Weights of a small mixture-of-experts language model, trained from scratch on English Wikipedia: a variant of SOAP for the experts.
Below are experts of layer 5 (counted from 0) of a mixture-of-experts language model. Rows are named router (the router's row for the expert) and show model dimensions 0-255. Each number is 50 + 12 x the weight over its row's rms, rounded and kept within 0 to 99.
After each expert's rows: "gets" lists some tokens that make up at least twice as much of what it gets as of all text; "mostly gets" lists some tokens that are sent to it at least half of the time. This comes from a sample of Wikipedia text that the model never trained on. Tokens count by the router's weight.

# expert 60
router:49 54 60 52 65 33 71 30 69 48 50 45 58 60 47 41 40 65 70 41 47 55 45 50 70 45 58 47 59 29 37 40 49 45 40 54 72 29 45 62 36 69 59 49 49 46 55 50 58 67 36 42 52 63 58 55 32 19 61 59 63 64 27 46 38 68 66 67 58 46 47 49 65 39 49 50 28 44 60 42 58 34 48 65 52 51 46 47 42 35 36 63 62 64 49 48 26 33 61 50 38 68 37 60 48 50 46 28 55 51 55 54 57 58 50 60 52 67 59 61 51 41 35 76 63 55 39 54 34 32 62 42 59 50 81 46 48 52 56 65 31 37 29 57 48 44 35 41 55 66 51 47 55 43 71 48 47 47 60 55 33 34 66 48 51 50 54 59 43 50 45 66 55 44 54 48 42 56 30 54 64 38 47 50 54 48 65 56 61 38 59 81 35 36 55 40 42 54 42 71 51 63 69 32 40 47 53 65 53 36 33 34 29 29 45 57 53 30 60 61 56 42 65 40 53 36 43 72 71 21 40 58 31 57 34 68 65 58 66 59 51 49 60 53 51 58 49 35 41 40 63 41 75 68 30 64
gets: "6", "7", "5", "4", "3", "0"
mostly gets: " Phylum", " •", " UTC", "sq", "×", " sq"

# expert 16
router:45 55 39 44 61 47 40 49 64 70 66 78 43 51 57 41 57 54 32 31 49 65 43 55 43 42 40 56 69 43 48 41 52 49 43 42 54 60 59 57 45 36 59 45 32 48 52 26 77 34 46 64 60 45 42 51 51 64 54 41 60 34 43 34 50 70 56 39 44 52 61 40 38 23 62 49 39 36 34 61 33 54 38 44 55 58 40 66 62 39 64 40 52 67 55 32 46 31 53 49 57 49 72 50 40 33 31 31 60 39 59 50 29 59 31 54 24 45 58 60 73 42 48 22 62 39 63 20 43 48 54 72 66 52 69 49 56 73 54 60 62 52 55 40 29 63 48 61 46 57 58 34 75 58 40 64 45 37 62 31 55 61 57 63 55 41 71 36 66 70 55 52 30 55 48 39 39 51 62 41 46 56 54 67 48 57 25 45 71 54 41 57 67 61 44 29 54 41 63 57 56 67 40 36 77 66 57 38 50 44 32 71 56 51 43 43 56 57 56 52 45 49 40 40 44 48 54 68 59 60 57 62 24 50 62 43 41 70 59 50 48 27 48 60 43 45 59 46 53 70 32 39 48 46 42 41
gets: " Ch", " de", " Re", " Le", " Tr", " Mar"
mostly gets: " de", " Le", " Ch", " Re", " La", " en"

# expert 53
router:30 56 42 44 49 37 41 48 56 45 44 62 26 44 35 44 41 55 28 38 51 27 62 40 38 25 44 58 63 37 50 35 55 49 53 45 45 32 56 60 58 44 64 37 59 52 57 31 65 56 64 65 48 41 45 48 55 73 47 71 29 67 65 44 59 23 48 51 45 59 40 32 67 48 46 69 65 46 41 37 42 34 63 40 28 66 30 45 53 45 50 63 64 36 58 65 32 60 43 50 56 51 52 35 54 43 37 46 64 41 52 46 47 63 42 44 68 53 68 50 47 65 67 58 45 57 44 50 44 45 34 67 39 55 34 36 62 67 57 39 25 73 53 57 51 65 58 33 35 48 53 70 49 32 23 46 62 48 43 65 53 58 25 44 68 59 66 50 44 66 31 79 50 33 53 47 58 53 34 65 67 69 59 58 30 52 38 36 47 68 46 49 43 39 31 55 35 39 49 33 64 47 45 60 53 61 27 46 45 24 60 63 57 64 64 60 60 43 40 37 61 62 59 55 58 54 59 50 29 48 53 55 66 72 44 45 75 49 62 35 58 51 41 69 45 58 48 60 59 57 53 57 55 52 29 48
gets: " was", " is", " as", " were", " are", " be"
mostly gets: " is", " been", " was", " are", " have", " has"

# expert 0
router:50 75 47 35 72 34 42 46 42 42 56 66 39 71 41 57 44 19 72 58 60 52 59 32 39 46 42 37 48 34 68 50 72 55 63 39 31 42 62 45 33 50 38 43 72 50 45 41 25 61 63 62 59 68 65 42 43 37 38 40 29 56 52 69 51 71 61 55 23 39 48 31 47 36 46 50 49 51 55 42 60 54 70 61 30 29 43 46 61 55 47 62 71 27 52 54 30 41 51 26 66 78 41 43 42 53 59 68 48 60 54 59 55 53 43 45 51 62 54 39 59 65 70 52 57 47 53 38 30 78 56 39 59 35 34 66 52 53 47 51 54 63 56 57 62 45 55 47 49 58 39 52 51 38 56 49 60 51 75 43 60 43 40 47 69 68 27 34 50 58 44 42 50 57 39 53 64 40 32 58 49 60 52 37 58 45 44 42 49 38 63 62 54 49 43 49 37 67 57 54 55 47 47 50 62 66 34 30 61 36 33 44 43 82 41 42 52 59 37 56 51 56 57 61 41 46 41 62 28 39 44 49 42 58 48 53 70 38 31 72 48 42 43 44 46 57 48 32 56 26 74 44 38 39 40 33
gets: " of", " by", " with", " from", " for", " to"
mostly gets: " against", " including", " include", " using", " alongside", " joined"

# expert 30
router:55 62 30 62 41 55 62 36 57 58 45 55 49 42 32 57 43 42 44 43 42 34 66 46 68 23 42 51 39 58 30 39 25 43 56 60 36 59 35 44 41 56 52 38 56 59 45 45 31 33 31 65 31 38 58 52 33 67 55 18 47 42 60 40 85 60 30 54 47 52 40 37 42 37 52 49 38 49 42 42 71 55 47 42 64 66 65 45 34 61 73 45 30 48 55 38 48 51 57 61 57 41 50 57 58 44 34 48 42 49 49 49 34 57 40 29 61 43 53 44 36 60 59 36 66 54 40 57 62 59 34 33 43 63 57 61 46 35 66 43 62 77 51 47 62 27 39 51 58 68 58 73 65 55 70 44 34 64 51 43 33 59 59 66 44 53 67 40 44 48 51 48 45 41 54 61 83 46 70 53 39 43 41 53 52 65 66 57 55 53 39 57 32 49 28 50 61 51 58 36 68 49 60 35 58 64 60 55 65 51 48 31 65 77 44 45 53 37 42 60 44 67 47 71 34 50 46 36 41 36 51 43 32 35 62 68 67 61 48 63 45 44 63 66 49 30 45 63 60 62 41 32 41 53 60 52
gets: " ", "–", " (#", "_{", "⁄"
mostly gets: " (#", " ", "–", "⁄"

# expert 45
router:40 48 78 49 43 30 65 55 33 60 51 53 60 51 42 70 51 64 47 54 47 44 47 53 40 51 33 48 69 61 31 42 60 69 42 62 40 52 69 59 52 58 68 39 52 55 57 60 61 56 73 60 38 28 21 45 43 45 41 37 47 75 45 32 62 39 43 46 28 48 54 38 58 60 31 43 61 60 29 45 42 34 45 69 46 52 70 34 43 54 47 49 62 49 43 45 50 62 56 48 42 49 50 52 69 49 33 54 46 65 43 43 63 41 39 62 33 55 68 47 53 46 45 30 46 67 62 55 31 49 35 69 48 53 33 76 53 69 43 40 70 57 62 56 65 34 41 57 49 46 64 58 80 40 74 34 37 46 46 44 58 38 64 49 40 66 60 45 39 47 57 59 53 30 38 62 60 73 30 45 52 52 44 49 58 70 56 30 45 36 52 53 27 55 51 63 59 64 42 28 62 42 42 38 42 43 47 63 78 47 46 54 47 61 28 55 35 54 58 37 39 58 42 47 37 31 26 55 63 66 53 48 40 30 70 51 39 58 55 43 40 39 40 43 49 57 72 31 40 64 31 55 37 63 61 67
gets: " and", ",", " or", " &", ";", " but"
mostly gets: " and", " &", " or", " but", " et", " while"

# expert 13
router:40 60 33 45 29 55 41 50 66 43 78 47 37 70 73 50 33 63 70 65 35 62 46 48 60 58 48 50 55 51 40 40 63 71 36 44 58 64 30 52 47 54 43 48 45 51 58 65 59 50 43 51 52 52 40 40 61 18 51 33 62 27 44 39 51 55 42 40 32 58 34 68 40 58 63 53 53 36 59 64 43 41 54 54 49 67 48 63 53 76 58 72 49 59 41 64 66 61 39 45 57 75 36 52 43 52 53 32 24 34 47 62 46 51 36 50 52 37 21 41 24 72 48 55 61 39 62 54 48 59 40 70 63 38 56 39 31 56 53 33 63 65 51 53 44 51 42 44 49 54 42 33 68 45 66 42 42 33 43 46 53 49 65 52 62 38 59 42 60 47 79 44 39 52 20 39 44 43 60 45 44 58 62 52 58 51 47 43 58 40 55 54 31 58 34 56 38 61 51 39 57 68 64 28 44 36 56 40 54 61 56 49 57 55 24 53 49 51 54 50 41 57 71 31 46 51 47 54 57 59 54 74 55 21 52 40 49 50 33 66 50 30 40 42 62 38 55 35 30 60 48 50 70 45 28 79
gets: " R", " M", " H", " B", " S", " D"
mostly gets: " R", " M", " H", " J", " Dr", " Ell"

# expert 51
router:41 48 53 66 43 56 65 40 46 34 65 35 44 54 50 59 47 64 51 36 50 65 72 60 40 66 51 49 56 42 70 65 54 32 59 65 38 56 46 49 46 56 49 42 52 44 66 61 45 41 43 59 60 29 62 61 24 42 40 62 59 47 39 48 37 60 67 62 50 64 36 44 65 47 47 38 51 49 28 27 33 53 28 66 57 43 50 55 74 54 78 26 58 39 53 49 32 59 53 18 32 50 56 75 42 44 55 49 36 39 54 38 39 50 48 40 74 70 64 33 40 40 49 53 45 63 42 54 41 53 78 43 59 57 63 45 76 35 39 42 57 38 59 56 47 54 57 61 64 47 55 50 51 59 35 38 53 75 52 62 41 55 48 30 42 66 27 51 37 51 22 71 44 31 39 69 56 27 60 44 28 65 56 36 46 23 52 64 54 54 60 29 41 45 56 74 57 43 53 50 58 60 56 57 32 62 63 61 51 43 28 31 61 24 55 34 47 49 52 52 58 36 60 28 72 37 43 53 40 41 58 58 43 31 55 53 67 39 51 59 59 47 54 44 45 59 49 50 51 42 40 55 59 44 57 39
gets: " ", " —", " Total", " Votes", " %", " —;"
mostly gets: " Total", " Apps", " Votes", " %", " Candidate", " Goals"

# expert 44
router:61 42 56 49 36 48 72 41 67 45 46 53 58 47 54 34 66 55 54 58 33 39 20 74 49 37 52 46 44 66 48 37 39 33 52 53 41 66 42 66 61 44 80 75 29 30 46 58 81 40 39 53 52 57 74 52 37 61 49 63 50 66 38 59 58 47 61 44 58 32 66 51 63 40 54 71 40 64 53 56 21 42 35 25 68 47 49 32 45 31 37 25 38 61 61 48 57 49 60 35 55 42 55 46 63 53 60 59 22 61 44 43 64 41 68 32 52 54 81 51 44 48 38 57 40 51 43 46 56 44 47 41 36 55 44 55 36 48 51 65 52 54 62 34 40 63 42 57 48 51 42 41 45 46 50 64 30 40 51 53 44 65 59 18 28 58 46 57 52 51 61 46 60 55 71 53 41 52 34 68 50 58 49 48 66 63 52 51 42 32 51 37 46 68 44 40 48 47 61 69 29 77 40 48 53 37 72 40 61 46 48 56 44 44 47 41 59 63 53 47 34 52 50 47 60 51 67 43 69 43 49 41 44 32 72 46 56 49 62 31 44 63 66 48 37 67 62 23 57 40 64 55 49 45 70 36
gets: "\"", ")", " Department", " League", " Party", " University"
mostly gets: "idae", " Department", ")\"", "ić", "ง", " Championships"

# expert 32
router:59 53 27 60 70 53 54 48 49 52 61 36 41 52 62 40 23 41 46 50 42 47 41 22 59 50 40 62 56 50 44 44 56 72 51 40 49 64 52 36 42 29 35 61 49 41 51 78 59 41 41 36 31 33 59 39 56 61 77 35 63 46 41 60 42 40 45 40 78 34 52 44 47 40 50 39 50 57 51 78 47 74 24 59 56 35 50 46 39 44 66 51 52 32 53 47 50 40 68 57 53 81 56 71 46 42 57 39 29 63 51 42 64 38 53 58 54 57 38 67 50 53 41 34 68 45 49 60 66 64 60 37 58 37 59 39 57 38 66 52 48 62 52 41 56 38 55 44 55 58 36 35 28 31 41 37 65 53 30 59 46 46 45 81 42 55 69 56 36 56 67 56 42 48 50 65 37 65 45 54 72 60 37 61 39 48 51 49 59 51 25 53 62 49 62 42 38 63 63 27 40 36 21 33 60 42 48 60 50 34 54 38 39 68 47 62 65 46 63 41 41 72 75 57 41 58 67 59 63 47 48 62 32 64 61 59 67 62 43 43 50 47 61 62 45 73 53 42 45 41 56 59 39 53 52 47
gets: "4", "6", "5", "0", "3", "7"
mostly gets: " century", "century", " metres", " ago", " BC", " pm"

# expert 40
router:43 34 67 32 61 44 44 63 44 40 65 36 67 54 53 66 36 71 56 49 38 59 40 58 43 56 74 30 52 48 66 52 48 50 43 68 23 60 40 48 50 31 50 78 54 43 54 46 55 46 39 30 54 56 55 59 60 61 57 43 48 39 58 59 40 59 51 36 64 39 46 56 36 44 58 40 60 41 42 50 49 51 55 54 26 42 61 33 57 47 34 50 51 48 36 63 71 40 34 61 31 70 65 60 32 52 51 35 43 53 44 38 56 53 53 35 56 55 47 43 40 34 26 47 54 76 51 58 49 39 62 38 62 48 62 65 36 54 62 44 57 47 49 41 62 64 42 46 43 56 52 41 23 41 63 73 46 61 33 59 56 59 54 43 51 50 50 52 31 46 61 39 67 49 65 32 41 41 66 70 44 58 63 40 62 53 59 38 85 55 26 38 36 67 56 69 58 50 51 41 33 38 45 44 31 33 51 38 51 72 40 61 36 56 43 46 83 56 44 50 58 56 34 49 44 35 35 37 57 51 72 27 62 77 36 47 52 50 68 55 33 41 55 32 28 64 51 38 59 43 21 61 41 37 58 64
gets: ")", "\"", " South", " States", " York", " North"
mostly gets: " South", " North", " East", " York", " West", " England"

# expert 25
router:55 30 31 44 39 43 59 59 40 66 32 43 63 41 40 67 73 52 41 50 60 36 67 39 63 58 41 61 55 45 60 62 78 32 40 63 52 30 60 69 45 39 52 28 40 28 38 66 49 47 43 38 79 55 30 59 52 36 48 64 21 46 64 40 30 39 63 54 34 51 50 55 47 65 54 60 61 29 74 61 66 43 59 54 50 46 44 39 64 57 59 47 58 36 53 52 70 47 47 61 27 54 54 33 36 36 39 58 55 46 45 58 43 57 62 46 51 37 38 53 59 62 40 32 45 42 53 35 39 52 48 43 27 70 39 55 48 38 30 43 63 46 50 56 56 42 69 49 56 38 38 56 30 38 58 45 49 36 49 57 39 42 41 41 61 72 58 41 34 52 49 58 53 68 66 46 84 36 38 60 45 65 42 51 46 28 60 54 58 44 63 31 64 59 23 50 52 44 53 63 50 62 17 60 28 64 73 45 46 47 50 42 43 44 72 52 48 64 44 57 61 48 61 62 64 61 67 60 47 46 60 24 63 54 48 35 53 44 67 48 48 34 58 25 60 47 52 57 50 49 42 42 47 37 51 38
gets: " In", "In", " On", "es", "On", "s"
mostly gets: " However", "On", " During", " According", "In", "During"

# expert 22
router:50 49 53 50 54 51 45 47 49 63 40 42 69 49 42 28 44 43 46 53 38 53 67 48 59 49 44 63 39 71 47 68 30 26 58 38 51 55 49 39 63 48 76 53 48 35 55 41 51 45 49 61 54 56 41 36 49 62 39 51 50 85 44 49 58 43 54 25 46 50 42 46 68 62 74 48 61 52 64 43 46 55 52 58 59 55 59 40 52 75 37 43 44 54 48 70 31 53 50 65 41 49 45 41 60 51 60 41 60 49 22 69 40 51 35 52 50 63 70 40 43 60 66 43 62 40 49 54 24 51 85 35 50 20 53 47 44 62 71 54 67 51 60 69 39 30 53 37 40 51 61 74 40 50 45 60 75 62 59 44 60 34 48 61 42 17 48 61 50 56 44 70 31 40 68 65 25 48 49 34 54 62 52 38 29 39 56 41 56 50 62 36 55 42 71 43 56 42 40 24 49 42 67 38 35 65 48 63 30 50 54 63 59 53 55 39 58 55 47 49 60 52 67 42 42 74 45 40 58 66 57 59 44 47 42 15 43 30 44 36 26 59 59 53 53 52 60 48 40 34 51 45 36 50 47 59
gets: " |", "|", " his", " her", " His", ";"
mostly gets: " His", " his", " her", "His", "She", " He"

# expert 6
router:49 26 58 40 44 49 59 57 52 38 46 66 59 58 54 36 34 35 66 47 77 62 38 29 47 58 62 65 46 75 47 33 58 52 56 38 65 42 51 36 48 51 41 67 64 46 45 68 45 43 33 34 64 32 65 78 66 65 78 46 61 53 37 74 47 48 49 52 37 63 58 59 39 48 33 25 47 56 49 55 33 30 56 59 37 23 42 40 59 46 11 56 51 65 63 49 78 75 57 66 37 48 54 33 70 38 32 56 36 36 47 45 54 55 50 37 42 33 58 53 52 42 35 59 53 46 57 58 47 51 33 49 21 44 59 42 45 58 66 43 54 50 49 41 62 29 51 60 58 42 52 53 65 43 44 54 51 46 31 54 60 51 51 50 41 48 75 55 42 65 47 62 63 48 53 52 57 50 53 52 28 52 49 42 49 59 38 69 54 52 49 40 62 45 49 41 42 43 46 43 35 62 40 33 37 44 50 55 37 62 64 57 50 54 47 51 84 41 58 44 59 50 42 50 22 38 53 86 47 57 68 50 60 25 55 26 44 45 55 46 57 75 47 67 51 42 40 51 48 57 70 61 53 63 48 56
gets: " I", "ers", "s", "I", " family", "ies"
mostly gets: " I", " species", " II", " we", " men", " They"

# expert 56
router:60 52 60 53 48 24 55 50 61 44 81 41 60 50 56 68 43 46 45 58 51 33 36 53 47 44 48 58 81 45 34 60 56 70 44 52 44 46 70 42 49 66 53 47 21 30 34 52 49 56 66 30 50 73 52 27 48 68 60 39 66 41 59 38 35 47 56 35 61 40 45 60 45 76 51 37 52 43 35 45 42 62 46 61 47 36 54 52 39 46 52 33 36 34 65 34 57 39 61 52 57 50 58 68 34 44 82 46 34 45 33 59 62 59 58 22 52 61 41 60 41 58 34 54 52 62 69 26 61 45 63 33 61 41 46 57 35 34 57 63 47 52 52 42 40 63 53 60 39 38 45 53 47 58 54 34 44 54 36 30 41 69 57 64 37 52 48 55 41 81 64 22 72 65 67 34 73 65 34 56 53 42 37 38 53 63 55 48 41 67 39 45 52 28 73 54 42 73 60 71 54 58 57 54 47 44 47 62 34 51 43 46 36 44 64 46 41 48 52 42 55 32 50 48 44 55 77 47 48 46 54 46 44 40 53 52 63 44 72 39 55 59 51 49 31 52 52 24 53 47 48 56 56 72 53 46
gets: "an", "al", "ar", "at", "ic", "am"
mostly gets: "aran", "ular", "iform", "onian", "abad", "●"

# expert 57
router:35 52 73 36 25 58 51 49 54 63 46 64 34 71 59 64 53 63 52 38 48 63 63 47 56 72 70 47 44 39 32 52 39 57 53 44 46 59 61 66 41 43 20 50 35 58 68 40 66 57 35 65 41 48 43 61 28 38 53 50 37 51 34 41 48 38 53 47 38 48 42 56 41 52 34 57 44 45 77 38 50 43 64 57 49 44 26 38 64 63 42 65 62 47 46 63 57 55 49 29 36 40 58 38 44 50 52 45 34 43 34 61 47 77 68 47 46 57 54 67 65 45 40 65 50 77 59 51 54 33 71 44 59 47 41 35 54 45 37 35 65 20 45 37 50 30 48 43 48 40 58 30 60 66 46 30 38 33 18 66 59 57 54 49 35 57 51 51 63 57 42 75 59 67 49 56 35 64 61 49 46 36 44 55 58 46 42 51 43 53 53 53 38 46 68 55 33 51 51 62 51 68 52 48 50 40 47 57 41 53 59 31 41 15 50 63 36 47 58 50 48 31 54 46 72 51 66 57 70 56 56 57 50 74 51 50 57 60 46 57 75 47 62 40 53 22 48 38 29 47 65 71 57 59 40 67
gets: "0", "5", "2", "4", "3", "9"
mostly gets: " right", " speed", " maximum", " Insecta", "achelor", "km"

# expert 8
router:54 48 36 62 43 36 41 44 46 45 42 54 59 55 55 44 61 54 59 48 31 38 46 46 46 51 36 51 66 30 50 56 56 49 58 45 49 39 35 30 45 72 57 41 41 74 34 81 39 57 29 55 51 45 41 33 71 54 56 28 49 55 53 33 47 48 55 43 49 69 61 58 44 45 45 53 71 35 47 32 74 49 20 54 51 57 50 57 47 52 66 43 35 59 34 34 50 54 66 29 41 47 55 44 39 46 39 51 45 38 62 44 61 76 44 45 42 61 65 33 72 51 35 47 45 30 57 30 47 39 54 70 38 69 57 51 55 54 58 41 65 38 55 47 43 43 54 48 57 60 46 53 52 53 31 26 41 49 49 25 54 53 59 72 43 22 57 38 43 52 54 28 68 55 56 31 34 66 43 53 34 54 53 40 50 43 57 59 36 51 71 48 70 23 52 77 64 57 52 46 79 44 68 76 59 73 71 54 67 61 45 26 51 54 40 54 48 31 56 56 33 43 63 61 58 35 44 48 42 42 38 64 70 58 32 64 59 65 44 58 62 42 34 39 46 69 47 49 44 56 51 64 62 46 58 54
gets: "it", "et", "ist", "og", "ur", "id"
mostly gets: " cont", " ext", "og", " Pat", " att", " int"

# expert 63
router:56 38 18 45 47 27 42 45 34 57 34 38 45 51 44 51 44 57 36 53 48 53 49 68 41 22 54 59 42 54 37 30 48 74 41 59 44 52 42 68 67 45 57 53 35 43 50 75 35 45 55 66 44 77 52 73 38 56 44 48 53 40 53 49 74 35 50 58 41 73 64 65 41 59 57 47 48 52 48 46 62 60 57 55 55 58 59 51 45 34 50 47 41 46 59 39 54 53 54 71 72 34 31 42 78 65 37 65 49 49 51 77 39 49 37 45 37 48 35 41 38 42 43 46 44 55 50 74 39 64 56 45 35 52 55 52 62 40 48 61 45 45 45 39 44 76 59 53 59 70 42 57 57 41 68 62 45 35 60 33 48 62 66 34 52 25 56 55 45 70 45 52 73 76 56 44 55 50 64 47 33 33 27 37 43 46 37 38 60 55 59 46 52 39 26 47 62 48 58 42 38 36 54 57 54 29 68 64 50 35 34 70 75 38 52 61 62 46 52 62 57 56 43 51 59 46 49 52 49 65 26 55 54 43 63 63 24 44 45 48 63 63 51 49 42 46 65 32 32 61 37 41 74 59 57 23
gets: " (", " =", "ver", "er", "é", "ber"
mostly gets: "ver", "ber", " (", " [", " =", "ø"

# expert 1
router:54 48 55 45 60 60 54 62 52 38 51 52 62 54 53 44 44 62 53 43 40 57 52 65 36 60 51 61 47 60 62 41 41 55 68 27 38 52 32 46 38 50 59 65 51 28 29 61 40 54 64 76 33 33 31 53 56 57 49 48 67 42 67 48 46 66 44 40 38 71 53 77 48 59 72 55 62 28 47 40 39 45 45 71 55 60 65 70 51 35 54 48 31 44 34 52 42 51 63 58 64 60 46 62 53 39 40 57 60 58 50 65 31 30 42 56 37 51 44 43 49 65 51 53 49 42 47 55 56 46 61 49 59 57 43 60 67 48 33 48 36 49 48 51 52 46 35 64 53 50 18 68 74 52 56 41 30 59 35 33 45 54 55 47 52 61 67 42 37 33 44 53 43 24 82 49 68 43 62 57 47 28 38 35 44 54 61 33 34 47 42 52 25 74 30 59 49 47 51 62 60 36 45 48 54 55 64 57 26 57 47 45 21 41 63 58 22 35 78 59 31 63 61 56 35 36 42 49 33 34 44 54 39 52 59 56 53 54 48 47 56 42 54 56 56 68 42 26 58 36 30 68 57 68 47 72
gets: ".", ").", "\".", ".\"", " .", ".)"
mostly gets: "\".", ".\"", ".", ").", " .", "%."

# expert 49
router:67 52 59 57 44 50 67 41 58 47 53 39 53 74 46 53 73 61 27 72 79 31 38 41 42 60 40 43 48 60 50 36 72 41 75 47 38 55 67 57 42 69 42 48 44 39 57 57 70 58 35 36 46 45 71 57 48 52 40 59 54 46 51 47 45 35 60 31 29 68 49 67 47 68 38 49 64 54 45 47 29 47 43 67 65 69 52 66 25 58 54 38 33 51 43 41 53 54 54 39 47 47 34 51 43 55 47 55 55 29 54 72 55 29 56 43 48 65 44 47 50 38 66 46 72 41 42 59 62 49 40 46 53 58 47 39 51 62 40 57 50 49 54 53 39 23 37 47 40 21 44 51 33 66 65 57 37 63 28 65 51 45 44 55 59 44 60 55 58 51 52 71 59 55 64 57 60 50 54 46 75 56 20 54 50 39 39 46 36 67 30 62 51 59 58 45 52 65 45 53 45 43 77 43 43 49 43 38 41 48 63 68 55 35 63 25 38 33 39 37 66 32 50 57 50 82 54 64 50 23 70 38 41 54 41 44 61 77 47 59 69 66 44 40 53 42 54 64 66 51 50 56 43 56 60 42
gets: "k", "ay", "y", "ak", "ar", "as"
mostly gets: "iy", " Jay", " Sak", " Kay", "har", "osh"

# expert 54
router:58 59 34 58 60 61 72 58 47 52 50 50 53 34 24 45 43 40 47 63 64 46 52 39 74 50 46 53 39 49 28 54 47 27 50 55 50 31 48 41 34 52 43 55 39 66 51 69 52 39 68 57 44 55 42 49 65 32 45 26 30 18 33 74 57 64 48 50 47 47 57 32 51 45 41 29 59 70 45 32 35 44 54 47 53 66 57 53 36 38 43 32 41 61 56 40 22 62 82 65 54 32 42 41 51 36 38 68 68 51 54 51 42 56 46 33 52 28 65 58 52 31 47 51 46 54 52 49 52 44 35 48 53 45 52 44 49 64 45 62 28 46 38 38 50 64 55 46 47 73 62 57 75 44 48 68 49 40 44 54 35 50 62 33 74 60 52 47 56 49 66 42 36 44 58 61 44 41 64 34 25 47 28 62 67 60 56 81 53 47 38 39 48 54 57 46 62 36 32 48 43 37 58 76 64 53 64 61 69 50 27 40 70 53 45 45 56 72 51 71 63 50 44 45 36 50 37 51 53 51 63 63 55 44 39 64 59 51 49 49 50 41 44 74 65 43 64 59 55 39 35 70 42 45 49 41
gets: "-", " \"", "/", "–", " (", " $"
mostly gets: " \"", "/", "_{", " sc", " '", " sub"

# expert 42
router:49 36 54 33 32 59 51 42 65 50 55 55 49 52 24 17 61 67 51 69 56 45 28 66 55 58 59 68 66 44 60 38 46 57 50 33 58 61 43 42 58 54 30 53 39 47 41 35 28 52 32 36 63 54 70 67 57 38 55 67 55 64 48 49 48 26 71 46 45 52 75 61 62 70 64 65 64 67 43 59 59 29 50 46 55 30 30 42 37 31 38 39 54 71 58 54 51 42 40 49 46 46 77 59 52 58 49 37 57 62 45 50 55 49 68 59 51 62 60 36 56 33 58 58 39 39 52 51 52 31 51 29 66 38 46 54 68 35 47 37 52 42 41 40 42 66 58 50 38 34 54 59 21 63 66 38 60 60 51 44 37 46 40 60 48 47 43 70 44 23 54 62 68 70 71 44 29 39 48 53 64 45 50 38 61 51 58 53 38 58 52 51 42 44 60 53 54 61 43 66 26 67 48 49 43 24 51 66 55 74 28 57 35 33 57 51 63 44 48 59 66 46 46 54 42 46 51 56 59 37 70 51 46 66 65 51 47 30 51 42 42 51 59 38 46 44 33 45 64 49 73 56 43 30 65 42
gets: " United", "a", "ia", "i", "ai", "ong"
mostly gets: " Chinese", "iang", "น", " Japan", " Coordinates", "|---|---|---|---"

# expert 3
router:47 67 47 61 52 50 44 48 85 52 49 32 33 52 54 51 42 47 22 35 75 47 43 55 61 50 46 55 51 55 62 51 67 58 64 59 38 70 37 40 41 32 61 43 53 57 50 72 54 41 47 78 34 66 37 44 62 38 49 43 53 46 35 64 51 37 44 31 31 57 41 62 49 32 43 79 55 32 50 63 45 51 52 31 49 74 73 59 36 44 57 42 41 57 53 45 61 50 59 28 42 52 50 59 42 35 57 59 62 58 49 70 52 41 52 55 53 24 40 53 48 57 56 47 43 43 49 54 50 46 58 70 45 54 48 37 41 59 68 73 53 72 55 35 32 38 46 53 61 50 31 23 52 50 47 56 50 39 53 47 45 54 58 60 53 43 45 48 76 49 61 49 26 52 35 59 70 23 67 36 46 61 54 53 49 38 36 53 66 50 60 40 61 37 33 43 60 76 51 69 58 74 60 41 51 73 42 37 61 46 67 49 57 40 28 31 53 35 41 61 57 62 60 37 67 78 60 48 45 56 49 60 50 46 41 55 36 45 38 70 61 42 30 56 53 57 56 60 35 42 62 53 47 80 53 71
gets: " P", " K", " G", " L", " S", " V"
mostly gets: " Z", " J", " K", " Rod", " Val", " Od"

# expert 18
router:57 47 51 62 54 38 66 76 43 39 37 54 58 66 33 37 66 41 46 41 48 62 49 43 67 52 52 49 34 57 65 47 63 68 45 56 68 74 68 75 21 71 49 47 55 50 54 40 32 63 33 46 65 41 29 70 38 64 49 58 69 30 53 67 46 70 51 43 60 54 38 38 20 63 40 59 52 64 43 39 52 57 41 51 41 44 53 44 65 45 41 36 55 59 46 39 49 32 49 38 55 49 31 50 35 36 49 29 72 40 56 62 55 53 38 59 48 33 51 33 63 28 32 59 34 39 57 49 42 46 54 70 28 39 72 53 45 60 29 49 60 73 36 58 49 66 52 54 46 51 60 49 50 54 49 59 62 53 46 53 50 54 42 55 39 48 53 50 53 61 62 42 40 22 18 40 48 66 67 53 54 42 63 54 34 41 43 55 63 49 36 58 40 52 48 46 63 57 47 64 38 62 60 49 49 73 45 65 31 43 21 43 48 57 53 40 55 37 53 44 35 36 61 49 53 47 59 36 60 55 35 67 55 60 51 66 75 42 39 48 59 52 40 44 69 48 33 67 51 72 30 69 27 58 62 37
gets: "ul", "el", " Al", " al", "m", " per"
mostly gets: " Al", " al", " El", " per", "ul", " pro"